python train.py --routed_scale=6.66 --init_std_router=0.0165 --n_kv_head=3 --norm="rmsnorm" --norm_place="pre" --norm_eps=1e-06 --rope_base=10000.0 --optimizer="muon_variant" --lr=0.00839 --lr_head=0.00732 --schedule="wsd" --final_lr_fraction=0.0 --train_tokens=388500000
Below are experts of layer 3 (counted from 0) of a mixture-of-experts language model. Rows are named gate (a neuron's input weights, with its number), up (a neuron's input weights, with its number), down (a neuron's output weights, with its number) and show model dimensions 0-191. Each number is 128 + 24 x the weight over its row's rms, rounded and kept within 0 to 255. Numbers have three digits each.
Before each expert's rows: a language model's description of what the expert responds to. This comes from a sample of Wikipedia text that the model never trained on.

# expert 6
Prepositions, articles and punctuation in texts on places, routes and railway stations, such as located along, served by, south of.
gate0:136140118115124097135134141154081137134121154150088110088115163129131096139101146173134146155098130151128138121073133125113157120145095204182129124137138127151124081163154113146102129136131130139169112145138132097165071126166161111119117152143144135157125094140147184130096128152122142109083127164162126133111164155156151143109080151102145115112127136079110127131132143125133121111114147128159147098123125091116073106127156117144130147110134121137114101131200120123171089112126145145107131131095168166138134098136176123130149133114166103114140147114110133118150106095109095116
up0:124123101143116093120112121165106164119124138122121096134115141111134100128141106136147135164093115140126077111106110163100169122147125136155112129127125164129142093168169132138134137150118126130145135142172122116146095081152131113115150113122138122113137100196137143148119147122137102118087145132167122139133199161135142158122156153116191086129147167176114138125128103135116130079116115096121113103096137073100052148172171109117143126135146116143131097093106137102174116106100129156117151098079137106125121120178142137125153139170160138111130142132100106121128115123132099113
down0:119135111145106123135127089113089156148131136131126111160135154125115155146172134097129142090103116142100147155151125139160126083172125132183143079112144122111193117174093104158094147141136125141098095130171161132135099128171117128117141143093143133109115129130124135156119141093151136133099084112086166139090158159164134154152132113065111089149103085137116150134082096124108123148111161161143092146163110112129117124122161131081153138144148150154129142107151137102168119129132119139117156137149116125127123121117141143138123122132060082111127129135154132084106159100100103135

# expert 37
Suffixes ending words, mostly ed and ing, also ent and ted, as in roll-ed, boil-ed, spell-ed, reminisc-ent, undraf-ted.
gate0:172131152105171126124107091142132164143117154142122125110127081161137109122121138141144106090137112156137118111129114146146117083106145122108156133159113167148133104103128123167125148136125095135123154108123094135115129174129185117168126143165195139110083118104137094151105129104092088104136119165118166099168105113124125149167092142056176104135134150149143135126087126139092110091136160118160133159121153107135131135120117124132135161086118123086110139130117136136156141125140105129123166105150121141114211105142099112105174140143161127153131159124133107153115151111138121147
up0:110106184097118121104177137114083133109121148161148141134111123141145106141139149138124109115104116139117133056120114109082066112133148122107199091159123144133114156124144130146143170103147150101145166097093130151170106144084158114155146142100118115119134161130149120146131200136163092121168147126146150125146116108158133133102103165126163146107131127144131102130126095136097186133128142122146171136115130112123117125047140146113172104136112147121082131153114140134157113146118120144125141127104124119100153121140124115129155148169166104139118135117139147147120128139125077125
down0:132109137137166122131144123136135111138121139131142145146162110117113133100112099126124163122133148105074090096119166103113102192130062135134114127145164158145118153105134106161091158125119049135103108147135170097116117114177087131110107170159160145110129133127173137118151159150132137135123105108104155139119120159070118093121135103137113147097070124118131107114182161134122087158110119101137150107109120145131141119140094129128125133138101097112126148139136142136126124150126119139150085133120129136148125144148144168119106128179085137082185130121087119088116142138154126170

# expert 5
Inner or final word-piece syllables inside proper names and rare words, especially le, es, el, er, s, as in Mol-le-ma, Has-le-mere, Pto-le-my.
gate1:127111134124102095150119136177069133133130087112164124135118141116152111118099115084156143104158164142124124124172103128117135123093138125095099148129131137143139132157152125147140098098160121122149124152142099088145106127154156120137125108079115128152136098111123116144173115114123169097126097084154142117144141152112147150111116134156144164089083138106119114162145131154121144175125120135119128120182116136159156118099176129093139146140103150114150113091178131064131116129114105131151154110084145135183147096138152086143116082078140114125162143156132092106115143138131108176
up1:143132101150148166108136135137140078163116142143136111120101120143136128105124115134111114165117107128091139132127161112135157176130136145178145125162152106117125093142125133130123150160095155091157119096133157137120131104094085123114106133125125134087138188135115150097127149089125121121089134182107151150111136103111127118137119151088102125189150129127125148101125179122135140103133149132123125139109135135152101169141130120116111141172132138143090108125078105156156130095128087104133071124134120128153124127112101201135122164177128118130088122121130129117184122107128146043
down1:140139131132134106150140151150121166158108132146177122127153163153159086103104093097150118168124127107139118153082085154130151080146138111149085113087116106162130144132101134077113094102169156158092104135128161133111148150125145132118154143113093151127108127117129131124140060143159100142113143155109114130117121095162134090113126051146109179092148145110135094149132138126118107163126132128129163143128153078137145113150157170139126150151139114090106131103106097149151115133124143094153165150101155125099167124105114114106118137129164110156143086117139130105118168118112110139

# expert 7
Leading number pieces in tables, lists and dates, especially the 19 or 20 opening a year, plus day numbers such as "7 March".
gate4:170125176145130123144130191091141122129138127157138178109149179122128110137138151118211112143124157125141098132116136129122158099133180182089148111083126114084173094098148175130099108112112124138185104116113109130148154137140124161104147125097119110087123157113120108114124152127098140134116115098120123122141104116065131147135086136123136100135100110137128098123120106128157132142141152149142114140103117085146181168145117132155137123123091149134139130125095148115137114153117122134177163176166116140140136121123124135138144133173121123139125146147172125127167145161168143136
up4:172118117142126137152139163115186177105126125121106118087146155115114117157139111169149121159129178146131100166139109144118082177091162154136164101148117113082089154131096171144126127141135090152120111112184125103102112169128126125173141115154107132185116130109148157119098098151146128146136086095144125141123142093116112137127127115131138173120164107151110103150149117124149136129150119101145082124124080126126130144135086159148140120098130130100091147102161125113147183108142183142140153119114126086128175128120111106149155145124109124134114119125144138131164104121114106157
down4:155106170159145087131110125124150110114086123110178134130105116141131145091147152117127143110133171123110129128143075167112083103132163124129158179145127086147085083133148131093129123124138080149106138110158128136112131113108076148125140126134099076088125104113125111102059180106119117127185119136102113139122166120134108112124152108136140124137164135097093106125160147104100142141150120087076115133098093128122083114144122126111140128126127134105096160163136135115103123077085156122108132083136105132138121146123129130150146074136175146149123139109117112127123146133126120161

# expert 26
Number words and determiners after prepositions or articles in prose, such as one, two, every, half, some, most, and time in for a time.
gate0:111142099128093110115109138141133109145148120128161135146177138131091103120108114141172184125101142129142113131131126136123139149108143114130140143173095128147114152167138110100158136095169145169103120099121109096096183103137137120167135119149095117128119118103135124204129139137164115098136078103128118137144168119140150175146154123115146101107126148138112102083134151160143115138110130131105144179153118097126098138179116103131070094125130148127087128099146148110208132108103140125122134181136147183106138129096122119120103120140128108088121145133151146153123130152146092115
up0:173101066144108103097103122176106104124097135174111076129130137162125191149128099130126142124104133133123109194110155125096071108141117152142133114149120078094119130114138134135142140143147097137092139110107138126113123131139139134137149135153158155150122137117116125107134099148156123120110111092168137142123128124096126107119130160128119169125118182104155152118107126107156099149126100156137122130152090131109111114153121158130093129115164082144117111126121088118066142115123181107096105137109130142127129168173138069093137103101121129144148111125096133107132115120072155093
down0:112108116117101109120080129147123148152162125120158134137110146160157071107083124119124108106161131091157166141154148115138137127111143143107124121145122082143127163104103116137133112106130088099145108115149098148127134111115139147113158140127125095154142138140131141164075170127119138085127153161136135155093126118170092132114169162138125126114116168160093109159137142107157147083141129096109141132123102076145130142132155132108108133123140176066110141141101137163127087119158124171090102148140129096106135109111184155132141149146174141123101114116117107065146132121069134119

# expert 39
Function words and dashes in biographical family text: "of" after daughter/son, "died in", birth–death dashes, and kinship words like son, father, married.
gate0:139122157181126167127078109130149157138108117119165118175155128126126137098106171174157107111135139151115077109146165156128095087124145092158106147130144147111132115121110159140114102140124106113134123144118133112138123165153156116103065146113184081107133090094121107148140129124170114149141162122142121124177119157137109140114167132134142123189139140124122106154110119151137137145161150190103103111157107138106100134141106095130116142099111149135104146086177144102152147124127136117117096130101151164101099163135160118136133164116106143145106172129119081098113113143135147132
up0:144132114185136134120105119119132139118094131152107122134161127114148103187156169149154117110130149117138117100142117122122136114122112141106096150117176054170112127143159140132128064099170125065157060113157136115112110145140149151096134115128068110116109127140084085134160140120152117114123095098141165111159113148125172137119132124120158129117145125131144131139139123121124124129128151147120133120128108114107115126126136103136145139120095120146075094077144156114134107131160096141094130120095121157129160143161092114125131125142160133088101189142096168110183125139116140146
down0:103110114126149108116148119178149090153091119134155128138127161136157159101150104119096089108129163121057109116148114113094124114111087090139123153078141147126156140132135121107123114187149106111127138078129150105081134144127116131147155110163142120122097162130109108119110120131103110146155150121154132166093139116155136114119104099141156168105133117141121162099149144118105102087146162155096104148108147089136141121153115101130128137166163083145158137156098111143120105126110160107119099131137173077132131107102105111083129087134133115113101100141092089140111151145143079100

# expert 23
Nouns for schools, institutions and biography, such as University, College, School, years, family, age, mostly in education or personal-life sections.
gate4:135125134096118138138137149119163149141132082093117125129126135128129149072132132124102150133099127094167121119081115122103097144144115131137149141109137129136154108122160109128136128150151166141130163162155092117083145136135122128137109092128139149105131101107125077149122083140149160092141096149122132122153149127138140171092100170114095141063111144134147142152120160092170150120178136136095113151140138131108090137145194149060145162122123154120128156138138134116107148120098124114157100195129136114141125136138141148087155122135144120127173131165145161144148061127167151126
up4:115145119153145065119148104152108081134112154119104125102160129147097110147106144158138136110166106163114127140179145111147136098108143100097125111120099063109140162138095131138137155099118128087152072117118158153167070110163124133105111174096117111150105100109127149123142142150153116137112133138099157128102120138131119085174136100108130110130161106106100125110121109141101136114144161106122145076102153111122165132159091145174141070118138105149114081117144124132148111141134116103115124085135123124105161115141142120161150127107137117092121115097123119084127125119072092123
down4:141116136101114110125096117119133113098110138121122154117105127136096139085191076105128092147105173159147108158121133136109103159091136095098136133136159121126157113150120112116148167174129122079135127194160155176086119122132122135118154101156151133130150181101087135101145094141112182113115142134087095102140160091112130128151173166136135146160137118138114126141133135111166145127171073170132134138124121144084132138145170124122133160139174138106117167141107149119109147118115161123122092142114108123156145116149128118124158136157149139130120144133130097147150110115175135170

# expert 25
Word-internal pieces starting with a vowel, above all ac and qu, as in appro-ac-hes, Pe-ac-ock, Jenn-if-er, ac-adem-ic.
gate2:126122109107086126101124136096132125139143166133116102151162163137092136116114121125124121116124167164150100101185153122138132129139113131121141117151112118123179132113150131100105150159133181142174117114105129096121105109130152137124107149100136131141129135141103109145146157166147100172106111136091150137146119134120147168129116122119141170109163138131131096089134113093110087108094084145170133132081151141197137119103143098105138135154181120108125095097113137166168131114113105143139093124126180123134098147171161119105170162124107128094133169168131119145108118059123129141
up2:165117173166159132164143145157125142114143100133121100130128118131190127082144112138151148184101124070150107114113160112143123122093152116127125128098156175131101152138107159083140094155112117144113133126134140186113127098094135131133134086127142135103115122097179171126121096129162143107146137094075101131074068138133099118118144143150146146142132115126060176164163124105125143100119118094105128097109120113094156150098147122095115128118117101088129124106135152093120126138123151136122114144143130111124120154105125133135129113166123126131154141137127098163130094149124173102
down2:107151146105159121143118123098097122118130147135140119149163074154112131126091115154129100140156169124084110142171122086105110107133114130120122159128127185137115141133135149102116124132112163161126137046135126150164126144115174112109168122167145125127126152115133126107074124133147143125107110155133104111177122145152149062120137121113161117144105139108117173125083147120115157099177127140105104144093099107169111133113123158119113096116143134096133121118096135138147116166130156185126135134152129184106102126098121121141124113132174126076141119113142124114075143154102115095

# expert 53
Endings of non-English surnames and place names, especially Indian, Slavic, Turkic or Finnish, such as -ar, -ić, -ov, -sk, -istan, -burg.
gate5:100116109128166087142112123074107118145113127112147114135100129145133135125142124105123144200099152199131084141120140175134115133165147111084112147096145147110118105129125107095140099153119124111133125094155074135135119118127165084175107126141144128134104132104126135150132112140123115130155118115173151144173114133173098138117100143149157112153152148129113107118122170098135111128139161171171139147146137123102135109140123113120179136114081117113074116142096116103138127116144124140124153100109123107133180110155112189152133114144123134155103083126170146125180141105143172128
up5:119104135099137100156100139106097128137122109094165094109084125158144141155173120099138148190098153187135102134102128216117133142165155139092090138153137137130128127096120145133129119161129123139122146114114116101131148127153138119175110125149136118149079136092135115114150123152122112117144125131115119165175141153127078153103104165142189099135144154125111136140129161116137108166143162136159143176128096138106126101129100115123172153115089139155111124102105121113176129093119151141126109104111100107103150099130117158114124117097130144163116117129170162111149165109135145134
down5:114140153164120121150120172149135131122096119141086116139125153133110140134103125091131187102111147088161111159130153127102082177143115122104133124144114119143144155134114127101110103166138098139167135108105125144166141145138062113101132134135152080151108104146109165135129100145135099130122088146131115135106092143141135141121185180141153094161131124107108148158117127112118156140086140139095116099092136095089136107132140114121098121086119139130107144086122101141140133115131097141145141160094137126118121143140107135087157141135154133121126141100090189143123171090071145065

# expert 52
The space-pipe between cells inside table rows, usually after a year or number, plus semicolons in year lists.
gate1:115124158139152112138127136175150094106131128154123145099102110089115144131162181098108159111166135163115144129142138109120089101147110111155146091144125128136129141132093116125130110130166112118134108146143133094136127127114099113115172104123156138096123088177099119112151103106138160105147136096040118125148162134149120132158135174142131127120084107100221158118123148119145148127136110103125119159123120095112105111119131126140146124120152033123136095135116112087121134135121154110125121110151145124174139103150124103119113134114156138145152133133092132162185126118114124098
up1:152157116130096137114129106144133159140136130080122141125167151148140126121088078174150089142093125119137150109106146195141152167139121133087108120141141128117137123117155140148140150126085117155167111121129134130131134112142133150149114133137118137141125146111131143150170129140136122124151092175198135111136133133177126133102141105100143128138158120170058120142107063143145103121121142143205109121121119123154140142150117123114121131139114217105113124139130135141157141131146156135144132156076132147112127129096158131140141100149091073099143097130183140100118142120136127111
down1:079139076128132137169165136119117162118142129105115089131165119122108084117107126139093130148148109116167108112164130101132125141109128091115128131084157108133111136161129151152172128122149112160137174102135144114113108186128145123112099133090151117168134141126092156108113083138140136090129095164127141157157116091150130135127145119106093090136060105136129132113122122141124194124127123129085103103134093103163120138129131099129099135086135125116143165095100113143106118120119133139128124159146125166106118138141132098129148149108100065113145058129154136156107127108090116093

# expert 21
Endings like y, at, as, ats after w/h starts and other stems: what, wheat, WhatsApp, whereas, whether, Jeremy, unfussy.
gate0:112105091140122125081126097088130102141113137115136116123115087118136099138069123141121142140120178120109132116121115095142126171101111143164147164144102171093146167142126150153133139194114131148087159118092155126139100118145080154118136153131091153122111152137143098067135147122142138112062121126130127176142105072162110098092095177167104097103151093139169169144140090098135132118127146118127090128142140117111159144102113151107113126127107138163137110085116117097144135130155118147156136108159165138114129142152127147128128153146143095128134124146129153161152125114146113109
up0:150094068097100099119096120108113098131079109093106139136140120136145124131116145157141120140154123146124114113118104068150134153112141125167150109125131077112142140125120121151117097135149139155105157097107146133153099110146123159140119157118101126117125149109124111134103147137135109095095136073124168195115170132130167118153091099134095130099140099142128123151111119121106140156124140119117155125142138099120194128099160153108118075145143179117129079092125135143123156128165143174114148135125129179066107150149130168126151155132124154165098159136122115142152134126144104089
down0:124138137128188137154117128171125105093139156123097121117144101112144123147129134127119151121106119106140081149131160126154098132207126123117130101071161106189155153106155145103152142121155135123169094133136143126136118144105126078141137149100116126121114182113153155139130121126150142165174124132116100123105088126127126154183123117123145141147143122127082124094183127190125117100105118110187112118112132133131086111107121111142131112164128130143132179138106146140119089144114172144099107139143124130159142110131120118161102099144090157118125111114099160084135137173104133148

# expert 58
Opening or middle stem pieces of split Latinate words, especially ric in agricultural and extracurricular, also pro, tr, cont, ic.
gate0:139136142114092138128122115121144098145117142127145116094098135102132089124175116123131186126157181135133092104159109115105106164136107115152147123144181161143143073162108138066100125108166102117142155116134107115117124102134140140098104125105126121144154146080126141126105142102126138128133101127124145151139171133135171123144170136135097119099123157134128102134129160139114151146116096167170139130107139102123127140182128111147195120129131166152079123126082137143143121128148120162112158109100113114091138193164132139124125101163097139119091108134146174171096121156153104123
up0:125124137135113151124094141130125150100138104149150066086107122117132106155142123141122086116096137074128118138112130123145125159136164147131187124128169168139156155114112089110141132124139160139110096161131127121153150135131069179093167123099122126113112143106131105125112137144112134104153112138121115104149066125119076137142132083123092101115137140167160134109130092140102126140133108146140110127139136135147148106138113153134105143188113155100137157186114111185147144145137143156135136120129101134116096113167167097163136147125099141113087175098124129115135126105170140066
down0:126102138131137155137152129155109177106148122092160113144157116101146137145116167100146138128106138135144170118116102097138106105137111099144125149082146116178092125122141133138147178108094124114065161130121147158132111132105186121168107110149152094167130086163132146139085132176135123118125115117130132136121139153169119117147134144137118163136118152145160164116133125116099155091155085130104144139155158130104142089136091125111130154109096145130167159114179184168115152162135106093101153113124128117145185092107141129113142086115157149143140105136119124107143124132094162107

# expert 11
Country, region and institution name words in geographic or political context: United States, County, League, National, and endings like -ia, -ian.
gate4:152138130146125150135117084127167142165147127114135118137129123099114151137104129085116095144103162143114133168146106134142123142102149137123103127137088139134101163128134135139117152065106126154114133086065111115189094120114105138083128139122128080145130155167123111123148147120141150157173148119147091120166196119097137098113139134082145114107080102112122160131105131121092148139133100116151136136127119115139093139107103109145149122100101091125116100098107091122085097132157073141149108127150120089085113138116133143166131117108102135151089120162078097157139144138141105108
up4:115153123126121145119098061143170142135153121090163112159113113125108108132100144123101091147131165141107155118105114155130111129103145121094129149128124127153117160135115141153139116073146138146112125121109068084200126140150094125096127104139132074131120144136113126153130201149150129177167164122123082151189165120136128090118138114095123117133102135124118144164093156123096114133142098148141133141127138110131095119117134061149157130116112109154118121108128101102095102130136093126154108143128131107103105116138116123179116122101122132140091119146082105163139122102136101093
down4:107112138090117136119149164141147133112139147133109115091144105119141134131154120168157101138107126125114172131108146153134139095159116142112139151102139152133140168107141132090147124142128136072153113184135100136101121101113106107140083157163143117088073146122134174138124120137149135163122109123086119094139104151171134088149132119130107131120134111103101149149130168172167145147103091154134105121136110153115097145158126113100127157098134105169106181133143161110146171145148140154121105103162159165168152097090138113175103144127133132113102163162141157103095100148167142165

# expert 29
Sports words like game, play, goal (go-), player, behind, plus frequent function words the, a, his in general prose.
gate0:136177128137149136117148144125141129134164120138094115107156119127145133149113171142143128122089133097112170165072125154157163117074180121146058116121120180169168115115156166159107083163116130095088133144146113119135105101031137132108127114120119140106144137150100107139118143145140112133145144177126134152107156163158126161119162107140135165125143106125120123167112100126118145135115128119127078147093124139128095139143089132164091088107136140126121141108105187132117143139115163127115121076110132137127088123114130123122124141160129117107131145143130099115107134135125143106
up0:120110134102102122152118113140129132174126143112168173139092144124110181109123118113164149143170116161120108151137099123105111075104125160176138139095115110107111137137142107135152157115119099094185122120103177130135131140155101145128121116122097123109112102129141127134160125093114143129159088108132166123118127118059115121125092164123147124134141136110170183114127173159131142115131135132109143127109110107111134146087160115109091145094098062155111148126151116081111131109113105124103162180131155114125137132114123142129164084099114125141131110134078185125157126160142105150
down0:162147122147112114141134126093114184098154118149138135121098103153141151134128142144136106114136176114117146149073159129161140181129133082118110159118123109142116133147140131119113122140128081096152143116131132102133135108120096127121134120135135163134149119166163104137180146175154115161125184100143110148144170092128032132143152110139170126138101125165093134119051118131143165098112149145130094125114140148113110108143141118185139144131153108128116132153143134097157110100119105117111107132139138095095125099138120166122087144162122113125097103154120138123124136090171128143

# expert 61
Pieces of proper names and foreign words, such as k in Tur-k-ey, Bro-k-en, Ar-k-ansas, and ur, che, itz in German-like names.
gate4:173118137146143123175144106153162104171148122108133115100161090124184143067142137133126136117173103092138152171111132129101148185203106112116127156144123158132111105112139082114147083145114163102136163113114085124101117132154148139083119108063141141123150133102141111119094127105161139070120139078131128115127129136154136131104156126179115128122126145157128140084116138129082158092137095128117081130095114131122147148146132097131151134134122149113143147135090137171119110127127146103111139122090102133117117126144143131155141120124125174142122155139127154106115088114106136131
up4:108112060143101139155166147114152106131127112091178087104147096088132131131138134145109094109137167114120129142119136129123155143148106171135137184123125121122110088130158070154123101130141133108120137127104099160121171149127107190136119126075172144154119136125144097120098136118186130143113150090134095132133123169130136116116096100110138128121170134156095132111128104091074136116127133127123109126098094140123129127134131106129200125157096132144133118136141122118134113134142144140120123137100108106126120083136099148171078127159133133093111110139093108102179076115126103111
down4:085147103112103102110099150109114131116169107086122103147137192090109123149139133148109134157127146100129110126168132130108125100104135128176100125147148141135103096133112118123087133081127150107099113102087076182147121136159110151088132073130110125128165130074100117121115120116112130090107162112154114139144143124130152073118113100144103111164168116133113117068118101142120125157149124156126084110122129131156148155141133144113130104137093152194147142102120095117088143105113175115140090114115142121092129110183138097116122122116138119145141144163156118120142125153149131123

# expert 14
Inner word pieces like in, it, iv, ic inside longer Latinate words, such as dim-in-ish, connect-iv-ity, Metropol-it-an, de-orb-it.
gate1:148158137132134103152093086129174108084097121127139143140132142112116056130099107129098135137149134128110105136114137146133127125138145117113123109131134124153113111099096114084119125143116121085131116134123096173087106120148149132105095109129184108120167094074130124136132091116098119113119119161096095147149095117160106115131154150154115140159127068121086111129142139183150145099170139109066158141091085125111135150116136088087105115166165116147141177132149150119150147104130140101140125136132101102095147147135122159111126129125120144127144089112132072149107117163105114093
up1:091094136103118120127122139118135118138116147126156140112131112138118141101122132146085135131143129160128141092128095122092148127101123136108110120070115116146082146149137143094131108155121123166109122136156106095154136126136111100140094166132124138130063150128138113146100157158185148122147140140114192148108144147157146156148093126122103133077130145165127096103112148162100157178123121144138094109146191142116103091122122149166145127120144124102103136088121147109161082088171100142161123092145140125134114115143104132126163118119130155153123129105106156149166171119156180181
down1:144113155109161102136126075106112136175150098115135133147132118116110162146101136141166166097136142120135164146084103124134115128153143106098138091120163070124148140147139152119143132108116128136158169141113154147084152120157132123113136106092149095075144112115113141177132151162179137143156118132124138112123179110155111068138160125167126112159132158132150062131130130123126119169150131153104111178138083135118121138104139126123122117104133129167170142132151116134140158105114099157104112128135089150162133131100167134137092187121130137134099130160129113096164126122139081141

# expert 0
Particles, object pronouns and past participles right after a verb, such as growing up, awarded to him, better known.
gate0:125125136142154122157109123184113115100132095117139143159151157082107114140135120147135107150126114155111152187087165127094101126138102185132118148117094129143125113095118167150107108130124141156150108147130134149159145149123151113144090143111108144141144113128149120143117132150176138099153081165158170136138096119116136114101150101103144160112111140147141144115108066100120091173126120118127098145154081114119113124157130130116148143066118144121076132147125079124120060115156122149146128108156113145119106125086167077158137145134090161157128131144126092143136140110151148158
up0:153148117117112114105115160122131100126145156140126126160138110138092171125103120113106129152140130115146136131095133095142140114108109117085137148168137127186146140119118084120115103156127136177150148175084098094109168110178152125186147087114156119122096126104134087112148112119104094120145174137121134118118146129156122096140129151102128121103181112116148120127142124161146142133106139125097107142114185110089160116148145166111139169150085125122136100088142166149113143122140153115092142116121095171139079161120118107162112132139125143140126186117176106120119095096111095105
down0:086132136113157130100139122148158144117109144111096138125144134106159148137167084105147125120153131130129078106131104148194127115133107150132106098091113102136132083116118115136090123090131101148162165099154128154118163192127143141136141191121124131133130116128129134143127115153140156118104132132176131118115102124151127171131136139119097118140115164143102137140125113090133157138121103129167120150148103077114118174160111111128164114163113100133111123112168124119177124073173129147064122102155143130125155131144169124120079152098157156140106103114117156138144156133106186141